Weights of a small mixture-of-experts language model, trained from scratch on English Wikipedia: 11.6M parameters.
Below are experts of layer 3 (counted from 0) of a mixture-of-experts language model. Rows are named router (the router's row for the expert), up (a neuron's input weights, with its number), down (a neuron's output weights, with its number) and show model dimensions 0-159. Each number is 128 + 24 x the weight over its row's rms, rounded and kept within 0 to 255. Numbers have three digits each.
After each expert's rows: "comes before" lists some tokens at least twice as common just after its tokens as in all text; "mostly gets" lists some tokens that are sent to it at least half of the time. This comes from a sample of Wikipedia text that the model never trained on. Tokens count by the router's weight.

# expert 3
router:098152151082112124113109137140140127168159124144116126135147170153095112085160111093134105105171102128139129150109151082111119135175143135129148124110142156134136115115089128137150100160090081135119119107111124156168133118108106101125153141105093161108152087154134131147150107088105105143094124135145092106105137118119135119124150106148173152115146116148131104149100139174159118109120140141106128113152107146159142124172078112075106111124150128185133093090174084134127156148134158
up0:146144154145146108085111123106112143125126092112176150098141129134137113079191124132125129104137159124132127150108109140097122117107125124104116123117132151133128163147149108102099159178167147116162111123129126150139129068115101147127108141128127133178080115147137094131071155095140110133129133116087126128128097132117128087122144147131158104134163123161108133130154137138148136163094133113179168102141188156106136115083149102136140189164102131113102134145103137153165117109176132
down0:124102122092103102115135133126151128128133144092135160154090128127089150099093182122156152147128154112110074134132134169137092127137135147119154134149172126164136133158119098176128101111168162160124134136089148113092115113143129130143116143102129115170161152139135077162141103137143098116117137127151130122121138112149102096149109137132126181147156095125120116133164136113147143090107082168129124102143052119156141119108143114158186115178171118135113144146120117162108115131142113
up1:118122092117137121133102100146137159098141106123103123138121122132121101135112141121115180163136118144142150151133074108187143183128141164144155119110097145119109100138184083127164158179153141140094126159161110115101124159130161131128098117129116120120104141150093168129167134121132148110158149128113144176122093038144137150145140097139119102116115091127082124124140121131152109128145151132118115110132132144093146117147128153144149097119087113122182139111164129142144119082116152
down1:101109141153132110079123110139099130097141112112175115123135142106097109119146126099098077103116121150115150145104144106128126127170164168143145120140148109084130090163149107134133117133144114100143153134175122111163093147132083121112144059087104122142129124146122166096111100074113101122107130146091143170114118103125105147140153161098151116118096116172107129115103149139119155182156140086113110125140113118072126109087125133102141124145109088136155133095126119132097166125125137
comes before: " |", "%", " |\n", " (", ")", ";"
mostly gets: " Peter", "uke", " Richard", "uel", "ael", "ude"

# expert 28
router:110101183136101113146123139149119093061135125144125151151158111103153145143108129152127125175113145160121126154153135122143145162144155140104142109133135130110104161140141070168139160128161152100142113115117108096076106127156153134098152165148103110096157090122148067102134180111119103131116120096129134141113162112139122141115116103162133128137135102166125165137104111155111182135149134127139067107125104160130105165129130152121126121123172138169135102106141147141135106171125097
up0:138157119126132142136137119137160124130079137085108113114099143102130129175115144145125153111125129114140145178088158153107119094155125169137149126167161135157123097098112117149130144123113113105144129097117135085111137093108138172107120167082116109138114099081119155124171121116142154126136149119112106117122152140081118121125130133067116159172086135079126105145159118129145127164119108140135125116112104151113091083155153125122128171144150162111148099118138153177126201111101116
down0:103175159123096146164114159114105107113110139156128184138098121128137148095119169167131128155114146147088089133147134118110132136121108148098138110114157127132151148159104095147145139107099116133186114096089100143122126132099155146147118107098115109120131163147176135116113165092131126129198136163160156121167130151131124126126122132075121137116133110124174118136113116105130107154122139134137103165106117135216109135119119149098142126124151068128126146111101123083125144163142127
up1:096173123142133083114117121109117097145111129114103089173152132145109096071120093127173111133132092099141131161093137106142168103123100142115118112136102124090159159102097112136094125157107154154116174102141128129139136135141135133119096143154171102100100118151133148163110169119161135138102169140097145136137114106119126093120112106069132124139115137130096124105165161110103107130094107153133166116114083129122142147087134137129111138119084131125081129151122166135135120168069153
down1:111127136102069062142096121127110114123139117154120131157131161174127144141088175110121129134174105081122148111111194126138132098136105115133135111128132099119159138125102067145165115131146132115081159141084119123118111145114126099134167100100173092125171084122098110157124178101151135127140131182100127148088069109124135105110110149133153143132160120126110122117142108099124148132118145106136119098087147139104165133131149130131126156143109133093114168145135134140135129116136126
comes before: " a", " and", " as", " the", " which", " in"
mostly gets: "),", " also", " been", " including", "\",", " used"

# expert 1
router:117166114168168129149129103146151109157162117168082162147123121141101134115133099137089105120091173106135116122119161108131141162142140181147136181094143103129136108181126121158123100123105091155140118109160138135154138128118119124156171121101111163183141114114141130091113131123095120115113111130077118124127153115117138158136141156116152166141161105091147115141107153094087084074159160133142132138143108118158134134135127094102089153094135144139098131163157111134124091114144140
up0:078125111114111149114086101108137185123145091139136104084147090088100112122153127139126121102124149139152129118060154157149121147126120134168141111124128104094130144150132127136166139117094113120147182104164083130109135110147158112116104140126161157120133122123180127139113162080110165138149129122102126148165099153107141120119080085115138123129119129110128106097094124130157131141112121186104106157136139089147098117091121105106126174139116119111113123142119110115084120076102099
down0:065129145147143102108100165132127155123135116153182103130139090140133108146139153117115115176104119106088105117095159153120124145135168147110081049149116150093126116134165119134094141156109129125142157141159100115102184086105135110130123118104104133128121156127154116162117095131117163134157131121120137129120159114116132127077095082119102110145215149149135133114118132104133131118123078166096128143103117104143123105111157121149139144143117167122109132101102127140110133127120106
up1:115118088144169144142093159094099145153122095137115103131110143115127177141149144134103151131139120151114169161043124148124127150100125143151093170096149152171088149137141114126132124133140113121162172138161114125157152150100132129117107133120091100167143119159086150121123173132114118141135113132138119107157114124132123058135151111137122092124139125114138165161082137124158095130132134096110187137128141144109139113087150124110122165178139136138146138143131147101140155087094117
down1:142129107145135117121103139140118145184141186080134108171149151166126170126182107138141129085133078108144164156159140126171140164125168160126149140135116088127126144136142131156099068142119128091041113102135161121152139123162119155121132138116137135135068121120080116147134142151100121167085128148158116129106112119147126131123153119124141119120124160139148140139113134131140151140160156100111092094133134115125114121138138083088139139125131156140142087114125119154136127170124129
comes before: ",", " (", " |", "\n", "i", "a"
mostly gets: "berg", "ić", "stein", "ski", "án", "ko"

# expert 18
router:128118127112142150112166155120142136103098138160138119141145119110103126163114127101135102143147173152159149167173122139131137140093102136113128132149149148148144154080086180091133182134117105068136116109149110096136094125120099115146084127103150116151151167109097119136154098156091140128169113180153133101108115139105144128152091132133148168108113180169157128151175159152142185119097128120139121138157105132107115127091137131126135163138126133157135153137128156120106141098100115
up1:114112070167125132103140151162123094143117119118154125132098130156103150128136152154130143152143121089143144160135133100126161085135116144164118114120097118140122133099128108076152136109087138126163113112176137116162132118103118185127141098176083146169140106091137162120138114096154088073132105113108159122128129160105142138134124134112096150176173148156122137136151112072178132172126130108116138155153120161150128114123096102145097119101150131135092136122103126117128084147113111
down1:107102140117112125098117127149124090133118159103136059083071140129096114137135125103179118098132099088127175149098126117115173104172135142126140121160143093113133134108162136112095104119118118105113129130130172108152126166134130095126168082121099160147144079114070119109113126102161096165132112135112117115118124121146158126126159111077133140139119104148096163147114117127155134141119159118125116136167095090130110107138124188101129085092146159135135104137140100129133109108129137
up2:153173103130158119143128157118080158177118114109127155104128130144119104101142149117060134124129113150119128116126116159103130105104148175126071139104157138113164128143123126164143107095090170088138129099125112094150160157157082140125176088085133152142122155096109099112139112122139109093113159118108131138141131154120163125131162144131153127170159131082120138111135147100144111138155183116130158162101133136117136164150130087136098146134105106127134125097136121143159162105145096
down2:120137114113123127096106126170139140086115108147125169099101130113138107167134114129125136058105158146171128118123131113131105124151098165146129156101111158095138109102166158163132138099119117132146059130099169136129160101123127122116148119143127133139111160103115145106120158168121085107118086110164130147116131131135133134096138085105107095147119104152164122164152135116116111129165152122157095157147139134129116174132086086135155122153154103154134149170086132076120149085162120
comes before: "1", "2", "201", "3", "200", "0"
mostly gets: "–", "/", "_{", "—", " '", " *"

# expert 12
router:156155142075126086136101122117137154139136103122118183107130127138120153135165118100089146119152137118118120150150121117129097173139119113090143092093095154087152069126115114103106113149155138082105132142137132147086140149152121109114100178140123130134135129118117129146050135121125157157141126142136112132141125130123108135078106109127116108103133085098141167123097103118130092143154184112130159105127157096152138156142119092144135152111099109132101119118131110177150093165163093
up0:129119102115122147122099124108092102175109113099129146116139188125113122136116107128156122143122100121124146126107096099202142174124159136159163132150105127139146145123101129166128113127134123131142114109142128106117114090071123132104182124147132124114095159092106129111108159141162112155164139122140126157118179089142150102137070131074144103154095145118114112150090155134146151158143141106134163135138117142174089129147087114137105161117122106129138152166131120143102084125144080
down0:113141129144177107116131151162133105127124119127095113141117171151148114112100117120167132149167103095153101110114101150108078137119103136138134124140151154155136168119139098097130173085141140143138131124081134177112123125076102120132099089123121115101132094091129112135101120097137133119159131118111105095135099159128136118116130179159144088157106119147146164067129120098092149116154136135149154117127112137147101086177126117108171126130169132112139166124119129115143105103203123
up1:132087137126119103130134120112102120138130105168153122097066130138096150112130078120110155128138094114147121143154105097125153149178122131120138142122110153126128119125132139094105097123147157113108126110096105104143143095170104142082137114117145134153155119124132120092113118096103153136104167080152083139096131101150091141119094135152099138165119141143131140148090138114085094109163149109179095156132127129162119094091073068108114121157094138122144095111142128123118156152164158
down1:118091163127113110152167088081150117103173144118149119116092123134102142138115089119141139150111159090145135161078160119151101152148163094141115130118144139137112143125139122139160096127118111119171108103071138118127140139141126120136137110113152123168135131118107089112154142112175126135158135111165098110139121133151133161148095093119114152152157104151177146122134167169133086120150185131139086167086138119137144093097106120167142138135159167091158118118149113171124108124146115
comes before: " to", " of", " in", ",", " for", " by"
mostly gets: "ted", "ended", "ised", "ated", "ected", "igned"

# expert 27
router:113123169094130128084144121137089151085176121161097146135106140082107145153151133121186149132161124131106168121092086164128145155144152111144160122174119106131088123170128110092144143116124115118137098146138165125098139161101156132135137141156126161127096151121102146151119116127141119114116131144132121149088124138157172116127140152143115090164113101134141161090128131135134131183114108101144163132148115117160168100100163133177142138172141139091149087118107152126163139110124161
up1:128106138117136094137145136130141140122176115101104155147140097140113141124150137115107140173103106104142068128077118128148148157117097128133178129142107110185150119106119136120145123129130163107130092155139143146131076154124132073146100154122166134072144137145142134086090121121135172112129111087144116163113100144128104114111140185124113134131115112182123130104116161144162132153134128146162128123118096174150119087088117079144143137144158123108117121128118148162119191148139138
down1:134131133137139124161152116109133104083108130137152144145137129112098107133161145113107124157117136170102117155126115120121104167177145177191070136139140115129133119126081139122146150130133108116142118119112203109115124143147123139140100107144159156157133112160076153097116108125129160114148099114124107141173100132115122140130121103157086127110095149153132094110130109121127131098168103100135140095109147161089124104112141143168134098173174128115081130162108125112167093083104120
up2:163131148151132121147121120126155131132116106123153152111183133116138111093117152141097083099115106083117137140103140094117111143147124088146131094165109139157106153153163104113126121143064078098143117072082136139108125137137143072128143178081157121130125104150131060136146122115102147125126100148117144136117090156144153119124110115103172115144140118120124131148117130151160093130135118101095103151142120154130142163091141122118109140116144123108143138081145121115126185144190120
down2:149157145091107071150103125137134152140136126109142111143171110141128137137148190135139087134084123148131143130108107119136143109114131142158145131118067098095112149121119128186186136125157144087150111140104113130165135106122128139151111122156161119137109126140159133153144142146149129136105125122071106197157114109111130099095083145133143125151111107122127144085120120118176141147124145097142123135154128138129153116147161091107099061125113117104162131122174129175143146143166135
comes before: ":", "-", "|", "\n", "=", " Votes"
mostly gets: " Total", " Date", "(s", "|---|---|---|---", " JPL", " Coordinates"

# expert 6
router:091135152143134113133132120135132146158070123075151139115118154111121120107113101141105100141124159121147148156092090143158157141136141135123137104125165163126119123157118122112128088124103126145130123153148167139073163154077122130134145095133104118112107092126107124110145134116111099149161147106085108103175113140146118136105154164096169173101118152153119090167169136152121081131141129162090118163147083105150135133117124163082132128084105102136139096148114110113116164104106095
up1:132145142095140147135114092124110137135134173144113138193173126168114128161155126157137111141100109082168114108137159157137163101106121142112159136120142109135141143155146151132179122111090133138130092119167125126151134113138190086160110135173130147124135121113115109088104120134139116147134132142153113124106127086144144161125176145076150076143127095104157111110117129148113128165098144109158140166121115091158165138135154154160122130161140151129141103128170101093134161096099136
down1:133130170116118113105133173150107122111092164115167157124117086106141162151107138136094159159114155189109159125157118141177123112106102116185124087141074156110122135090145153141123090150164127135122116148139126106135093129149176134137114147162120113135086107135154107138146137132109121114137105126176142112111139161095100161077140121115107142127139096117118128148177143142163144107108133139147155101166159188149139132144100149104120120133110138096149141126087134129127161119101141
up2:162095141117138160122113169091112119141133145111132161138098081116165152122145140110155177132100120195122127122145117144104115117077134148143145158162131154081143162135122125152149104133115148154111121084130155118137158137130110077137167124106116103170129133130123118120110121176147139108165137131124123156166163106111129165167092126165125149114110120133130125156137129102162127099188129155149139140094106138122135120126178135101090161113094108127112110099130089137180094131163131
down2:131126119147145146077098117145098153204096116139109133115098140203119138149161117130112113091132080135138150134141164133144107125131095086151097115100170094114105139159113157094173128093116105122180085137129113156174148093117130116123142087096148150128125150113135150151160106095157152147098080140104084129135136109122133063132146137134107096138101122124157123175132105143091129141101137130105122150109147127133103137129136103126121142137131120125168139150143155132136124130133141
comes before: " |", "0", "6", "5", "9", "8"
mostly gets: "201", "200", "202", "199", "198", "197"

# expert 30
router:117150131135093174089105138155147154152155139082141101158145117138087171140143132131097150144140120090133130146116143130151067130178125117135087135121119092139129105144130116136135111132160082184120132145134125143125114125139152179115138084131092137100160077128138084129112127108119113118106171084151071121133141101135115124106111106148138103148146156120148091152153116151122162154130123111119119140150119118108156114125088153085162105104127174146129188143154098115130141151106146
up1:140101154135137147143161127120155158137100152122132151131121139110132145089154149117131132108126135086135155136059102140119127139100130122123082143144128099124124092141132127107112130085132173127146163075153118165092131146148119131142129139178109127102103132125115139142095135121143127127079121136149100122127166134145109194117076142155089179137129113123185173147114104138105154148138124156095156124136165126163119134097125108141101128114092137126134105085142127189104075138165141
down1:136141117149106071181102114111159160124095136158118154133122147168121201099116138134138140125149123109131109086080149122139138123124118094134131098123147164150112167119095185109122118115137154141139156127096138119165153134155120108122131136109146111115120113132152149134129137136145140137119122115157110160134175096109153142128054168148138142131196108167130133109112154108163107116119123138078086130106145143133100102153147096095103114112119124110099136079106116166098126118151117
up2:118118138122133112126163103127109142120129103101110096156096118145122143131105154142091139163136151125114118118157105085099106133168150165104135118112184106151109102153173161137143160065107117115157138133117137148111115120129155138157141144111107117131152128113120133090109133147164141124117079130124171120111176133182139173094116174180091111164115139126151099132119192114138086128133113089107119131148160134123129115162143096165131099081128160139131170147112122130115107106114108
down2:150157131080117150153100123127139097073134117118172144128150152136150130078120122134103147175169128139141095112114125110170118169101155130125136128122159097132106138134087133152125114124173090111144141138109117152146138119139078112114125142138145125076134107111148127093148140172113164111157138052101105142161155106110167127104122161088145099141097108131077102142110130127099128157112127132106111127118128127103106147065120123136116128116123158159141096110092127115118168150113086
comes before: ".", " |", ",", "–", " of", " |\n"
mostly gets: " Spain", " Italy", " Portug", " Russia", " France", " others"

# expert 21
router:128125148119130125086164081144114134123083173119153120152108091104134137155112136175171125122159105100139127116108112092156148144145119103134107125154123111111116175121171160135126111121123130136099099101124141139125166172112177137134098148092143078068105105139136142146147139157097119155121178155106110150136131122128152125164168119151132145139121148135115102097155135107097138122120113143147131176138098106110151134107091165142133164153139118079096144162156100077133134134112169
up1:120115115128125114072130118130095161130134137114134130087125130103147073117126170153166169159116061102143142131138149154142114155141127101166130067108069098120116118105069173125122147145109116128108112127115169092110190133101077161111106132162165126111112146100136174128137113134127083120153141123145134130158113132137137116117108126114152079124130147123110133111163102126171137133109113123108161118146134153139146135105124091141123093122117099141161125135095142136130102138174145
down1:163165147088111122099076128141094097135164129119149158110118158137119097079111165133115074112156129126130127150115142140097146110186090154091166133136124165106120169156108137130102133128094105166126110104112118142134116106092118142148123133110108116137195097132075142116128125144124140159153163111133158128134124084152117132152145087137113144107165094131139140130159102098132149095150123145121103088153109117140113132123155161077089148142105134145119158134086144116138104147157114
up2:143132133140152133109099140137079134130098116122164119122122112095144102112083158136156108133139162124110126120162157162109117137106137084138159124120083113133121153121126156093140135121105153116124146135114135117100151133111145064080128165135168141123110126114084089140115174150093185130119151172140111121154147157135129118134131125064144093105128146097148095117129119163127128157148150120150167082140146110139151164110131152096067129109172078132158089115104117121128136123148141
down2:123180129109121133150150103144111150147184123139143117095105119083122100132122115110077110139152156133125129182116114137112128130140133178107110122130152132146150189144129145140115130156159137129147113143131119128122144106125162108138112138122094141145109105136129130104100139078096113188171116141147113177104124109147126133089122166124144165143174132112136106135158180112130044158159126123129111112119112134101080138107111069108131103092106106163110130140123120109155138110118152
comes before: "-", "|", "==", "The", "=", "==="
mostly gets: "==", "\n\n", " =\n\n", ")\n\n", "===\n\n", "==\n\n"

# expert 10
router:139132154181134163080125151143122149149158114104137154146114117156145155108121137160112152096127153139148134131107113106131127163106111130130140140126140111147140150164162156155165095146135150130172122107094145155096132091096140110190164109088144107139123110102152142103115145118088115126145100092130114139125155128126144139193116151117165147139120126133109104104152151164120126173148156104139122171167109105172111102139138103093147099134137158088112171163152081152136130105141166
up0:111132146134110138153159145137161147144153089110126107163123116145180119142156158092155136145127178169113160114159129147136106150100117144160128108167146121150138089106137129133104115123170138112166169125140140126108121122116164117133166114138098114142123116123115117142079140132126157154162140111127119092107155192149109142102118127157106135114133106122122153126110135146119147099172109095066141117138079114157098084185181147115122160118115142111142106133098097139083115124096163
down0:145137140131144135144109191129091082088117108112181122163117125128107162116144095132142146119107122102115149159120109153119143138118127150152119104076103079125130137174154167170144128098138086123162124108136115117143138131120141128169159114143147118105149122124172130105099101076166161129107112124127140110143115158095134112091145137133167124192110150129135125141132135151171148127101057152173129165169143104108104168112133103110122129120129115140132135174134146114099134136145140
up1:113134165105117127085129140095081122137100127113127140065126127130133145110165131123142132127098112093142139143131122141160119148098120124178143119132101155087075124111086138180130142150091128119113134119133153156091170094131080140145137123124122133145124115104131141132138148141101149139158145125128131110154172097131089158121111130071123171069090124168129137103097153102123113114136137140147147083107121138116103158150091108119144092165084120143108098126137111118119156178171104
down1:152080136115143099116151159154120111176096121173127134125148128148118154137120090104113116117121171146151158120106164141143177164126123155114153122151187179110118068157125154131137147126129174108164109154126148080120108144162159105121174130073135130169078117088150138117110104132159110127112114119075138113115108123139078140138139135115133159117155099127171117104136166129117118126143144097107135138128142089119121103118126135161104118114119148172149090113134146150135132126136129
comes before: " |", "\n", ",", " (", ")", ";"
mostly gets: "idae", " River", " Island", " Street", "!", "}"

# expert 23
router:152144141100126070157099140107074096113149098150101124136118082168122147143134148165084158133153126125110133134166096162153125114142107093148136104084124141101170135114117102153132110134134177116128161145179124155130120111143128150136126142143111165146142106115101102117124166177124131183135091156138124132142155145101098109096131110108114135134120086094151147136138094138136139102112131151125087111128174118142096141099127117123112113116103135147088184140163144142122140128152066
up1:137132099131132154129164166147129087143134104183148122171136176124145128147135120125138126139147093137094167113126094150166101107121147137127126092190153147110109108079129136112103073156078137126099155173164104159132113061129117161147135097142139132129145157140132131114149082125150151111110126137138119138115130109110129136118173139125150126196123152148123132138119149125141161149105128135116121150139135131140136087176142096132104133144110113131143128070081145111152110089156151
down1:124130103141180157113114138098103116135136117134109101081127126126115150119154117139166120125145105123134121157114135134120191138162108142143146146121150115142157157128106084080125130104103118149133134070165124128104133084173089139129091145153152111139147130134118142104141114095145155105159134131109107098084134200149144161130115164166169112144111109133161144148072122124102096108114115154114115083104160106104116153152119177124149094130103090145126106124106138134126091103102115
up2:111109092174129132160157138107135122137144138106157103120160148121120110131179149130117098058138092156165056153122127132129093126138091098136147124146118139149152119127120101136095146064136109180120120107139182114140091115094148130163143145143092119142158111164137113093151118141169144113139107100142117124126109140102108127123119116110107127154132115154108101126132152112108109105132114144116133146135146086081119142115096143147125093131143183110134179166139175083110130135134122
down2:114112086149118158113138098112120172108171118143132131089125123116141099178116127161112069097108144123119143126101085110130104170126152123146140134139141124154102104149117158183112142077143158131088129116146097168109102105121120135087136153113146156168105134096141193133171129105141139108154074133148162149107106094146140114107156134122133160116086114112145174154137124137114105145118107165126148124129128143116129179087113111138132127104119113157105182128150148115128135107134106
comes before: " the", " a", " his", " to", " an", " that"
mostly gets: " with", " during", " into", " between", " won", " through"

# expert 9
router:152146141122155123115146131147147144146158109107118132081127118149115152094093118126151137103100116101143139111140136158099152158122079082129141120120113132140127122171139171140128131121156159149155171117118107097085121140174167100134147146138111125144132109106187120072088133149105149109138111128153118142156119146201140165165117151144113129101127099088160155135129113149119161120159171155122148102116102079173158144120121131099135126097165124089119142165133140146156095119154137
up0:147132137127104104134181112161131118165161092144071147149086134131132138118121127134158191094116134094105131152118129153123136146097144147105117076166158102148092145143102128128150107140091122083102154087095145156139123115154104092179148150126120128115150184128113142084139120122154123156138142098117145159134109121088104174105162116110102148136159112124109126156116130104120150105146122120144100090153138140149147101168120125131119135151100127144166098089140083134157109133145098
down0:132136109117108126158119117132174112140087140153111136120148117138158160147136133176131095150098113127110131120170138090112139182139121097107104120111139173114136148110136108091124134120155116092072102121104127151168110121144122093128067118124111131143101137092138105181138140142157120115130150096133120119108189161161167148126082139165105134123133128173100141165124148086128103120118188141134122082087123130133131095141115112143146143166086142157112142137117140103138091130147095
up1:088112113140125142127130122139128105133098097121139128123109141170166132099151153126173174102160065156127156119081102150137103131157076109151158150159103125132118111108096108112107156108115126129120140123145131099120122125126099151096134113147122141139160125168139127097116107082117120087088110110145111103145123121115100164132110148113127140143129113138134126179110120096134128110172156151089124154104098094127167130111078122092103138143120143161152155120173112110041138158133133
down1:145129137106101120116131136114093152125106143126129134144103118111077133154069135118113106112139119094128114157111126138198116124153140100109109141152100111118149135185131144148152110099097135091142118102079140157123123146196144112137136123138129116113140177154153115095125165133144134130132105117134147150105124135098104155162118144114148174158179079131158143111167152134118149108143122113128130089124091149134144124161067116156069104098147105115111185148114134161145139121120133
comes before: ",", " of", ".", " in", ".\n\n", " and"
mostly gets: " system", " game", " century", "ography", " band", "retary"

# expert 4
router:133137110115114101107144124099145152122115163096121100125138166123162095101094101112112135125124128127117139160149146104142093120099159134160146106124148135107122095082087144150159142080094110125143134140109102108115086076110153139141100112154121117144145153124128129160135152135116092093132121160100146134096136101100121115149145090097155150131144179125102124107134137174139138143117098142137133139110090149134145142116115150135178082091172094127174087092164154146092081139089154
up0:127115122098139126108142107126119108101143107101050162110110127085123124154123125124112138120134106132079124148114117190105124157113124160109088131096121140091126143137119098104106168134170115131139130084137179146118126127109128173147110138138149165086067124105135163168140145111165133139139118138084136148129070131111127148118116109116122103108091102139100126133112157114143145155137155130139121134107173073168125155141163099164137145154142110145114144106096107132140098107167146
down0:144080118080112143104123145094105120139145116116105176138136141100151120098119094089119115159091150123127143109143162139124117141104156097175116124116120138132144117163124111141151154126129146148150144125101132099111110116126184128126164127122148082127115114085167107151050157129133158103145140154127149127148121141097156148142157127093152163110150117129085153111080170164100110143197128164113102133175095146121140157129117119114104114112102111118144154107112117121106136175121115
up1:117144146141149103137117122128127131101097182125077164108107114097125122094133129138142146158134133131144094097065098121131167113160164136117132131123163131139089137143115149122097132138120134139157134123120101140092123133107122114119165100086126120145122131136118090155128114126106148142125180172127118116150137152133169147139163113140109152073074130122156117202162127107152125088134150167112119145128136169120144156133105152098146174095081096130114110103118099111168160134126082
down1:109128127115154133148146129103165126114114132124126131100116148150127120126133106115131110125137168148167150112146075145143094106151195108135135176115148131155096133133125120120134137113118121091117148109146089139130145123141102121131166063121091154119155146138071145146115143066111139122173148138141123104113119108110164107139139142142177115137104154120118131141161207100108076137129139103108130160128109160088137139139082106087160106096136109141130113115147114148144193125151130
comes before: " The", " In", " He", " It", " \"", " This"
mostly gets: ".", ").", " .", "\".", ".\"", "|"

# expert 7
router:139121160103105158116127142100137157151132132111165123148090132107112145121133144128128139132156142163104133148105102131094108150143089125125118076144160124154143130138190081129084081126133093132142152124127110122137126163139188190131137090142095134110152084151117136140128110099112160158126167165103075117088112140142099093164135096097105123133134126152120117151134128129142116155183100135124089115179130117146150100104093163125122082113122108118141145114163132132111143102147146
up1:126133101117152150113111166152082117120126093128142127141174173183136173110128098116164111080128152137094093129133114112116139110088153113162095129098133166122148139123133136092119136151169133130166153112206098125128130125078151168124092075125101148133116161140177131132133121152138140112134134158134095167110150119166119128138119157110152098085116152115127146115145145170100141109112111132107145112136124126108155100137166123127152077123105145118159118134106141135120081119109135
down1:081124194142108148098144161107144160129142089090140123097162092130107077130132089130125105159098165117162116118124142131109081103121133150148085140104102121147103159105120142076153155139164115141149167139103146128122136121114127104138117115189140150130133172126156167130161131097110166122141126165143140140118130089149152119080096097128142128087099156135129150084118119129122113160081116125155128127114174125131146120162169139123131123152147136093119139145131155092146123135122142
up2:132078140129125107121108115132053154125143143112107085130078144133151139148114141136100096168123154152131127123115162111117169129123179165113100137138105161098141150158151171165168091054118126134098106123167171120115149144097142110119149134172179136146141121146123154124155122137126132133153117114105129109112133153136103142140105125133071112139088148116141120138095146109089138076173097139136108154135102106118143124120136153122138146092119120127128138104172133156104139140099113
down2:143090111089178146164106144118126130108141088147099119104083149131154110124131153110149109089151148146127126102150154126131112121116175182166133123142092104120161159081176080126140094154127122150114133132139138115132125115131128139133161126156102112147138107123110088151115075147117177149162155090102103119184112108137120117143110115136124152146095138132064133096098126114142110155082136124121128128104115122119137144125169136141170129140146138083172129145093139124114103085152142
comes before: " |", "–", ".", ":", ")\n", " of"
mostly gets: " MF", " DF", " FW", " friend", " daughter", " father"

# expert 14
router:130153153103104089134091158149117123098120100104134098127100154137138081071086127162136123135148133170108155133133134154142131099116140095148086083130125135148085127103101162164137137173159108110137096119136136126142150151139170105156113108116133142135114165149139163125127117161105117120135113151185129127141094113126155066071130093108137098160128123141138111168101090127145107152118150113150152153148154156110145114128158161092127122129170107138119142107111167101112162134103123
up1:089114131110114164086099090098139143137182156174131176163101080161124111147103117134095140137114162169146157098132137133120154145117133116166113102154152144134136077132127150072132084151122141135138105113111133155127128148103123135129146107123132109154145115078150148060107116125136131140183111133152155096116150114124129111115132109094142153132167081110136106123099143166124111100159162116163115142154090143124155146146137112107164131133125150160126094095129133106161109105111123
down1:092141149095109126134142117133069085133103168111178146139091139115167102073137090098120136142138154118162101084096142138126126110121117137169143133174147145090125134099124126130086142165164151109096113125142146120102116122111153151135126088105154083151117093095106115141134149142125073158127195135107127112143160074154107142129135102112129125142123114150103139125163103106151146102124099111086136112135085093153134116105165148152110150135157128121135140130128118095152119138127120
up2:132130118140129138147119105107139084143113135102125109134120153127122125138104130154115207119119091113146118134142136150103137121125107095149157139104157147157115098103128111159135121119136109149147079118150118157121090122122147152120079131104131084117178119096099166137174120126141143110120113088133139123120107153136084187138138131136136109126102138133174160178135104113080119151103111121130148141159153169127193144151110163060116137136137127137089128087154143167091128107119157
down2:106133128138128127174069146122121147124136147095072103115141116128113097112122101152146131159115148164137119133150127118142099133146106109097161114102107109138157125095137209155137122112163083177141095112115129114092121123097135115128141164119171124102093102172111130095131166110107114120094138125162129112117145124120139106134133153106167113157104137145096088135148151174103141137135137117067118166134101170130158128115085152076132108115164113145131149151119129108147158133104139
comes before: " ", " the", " a", "000", " +", " −"
mostly gets: "°N", " ft", " around", " between", "″N", " ·"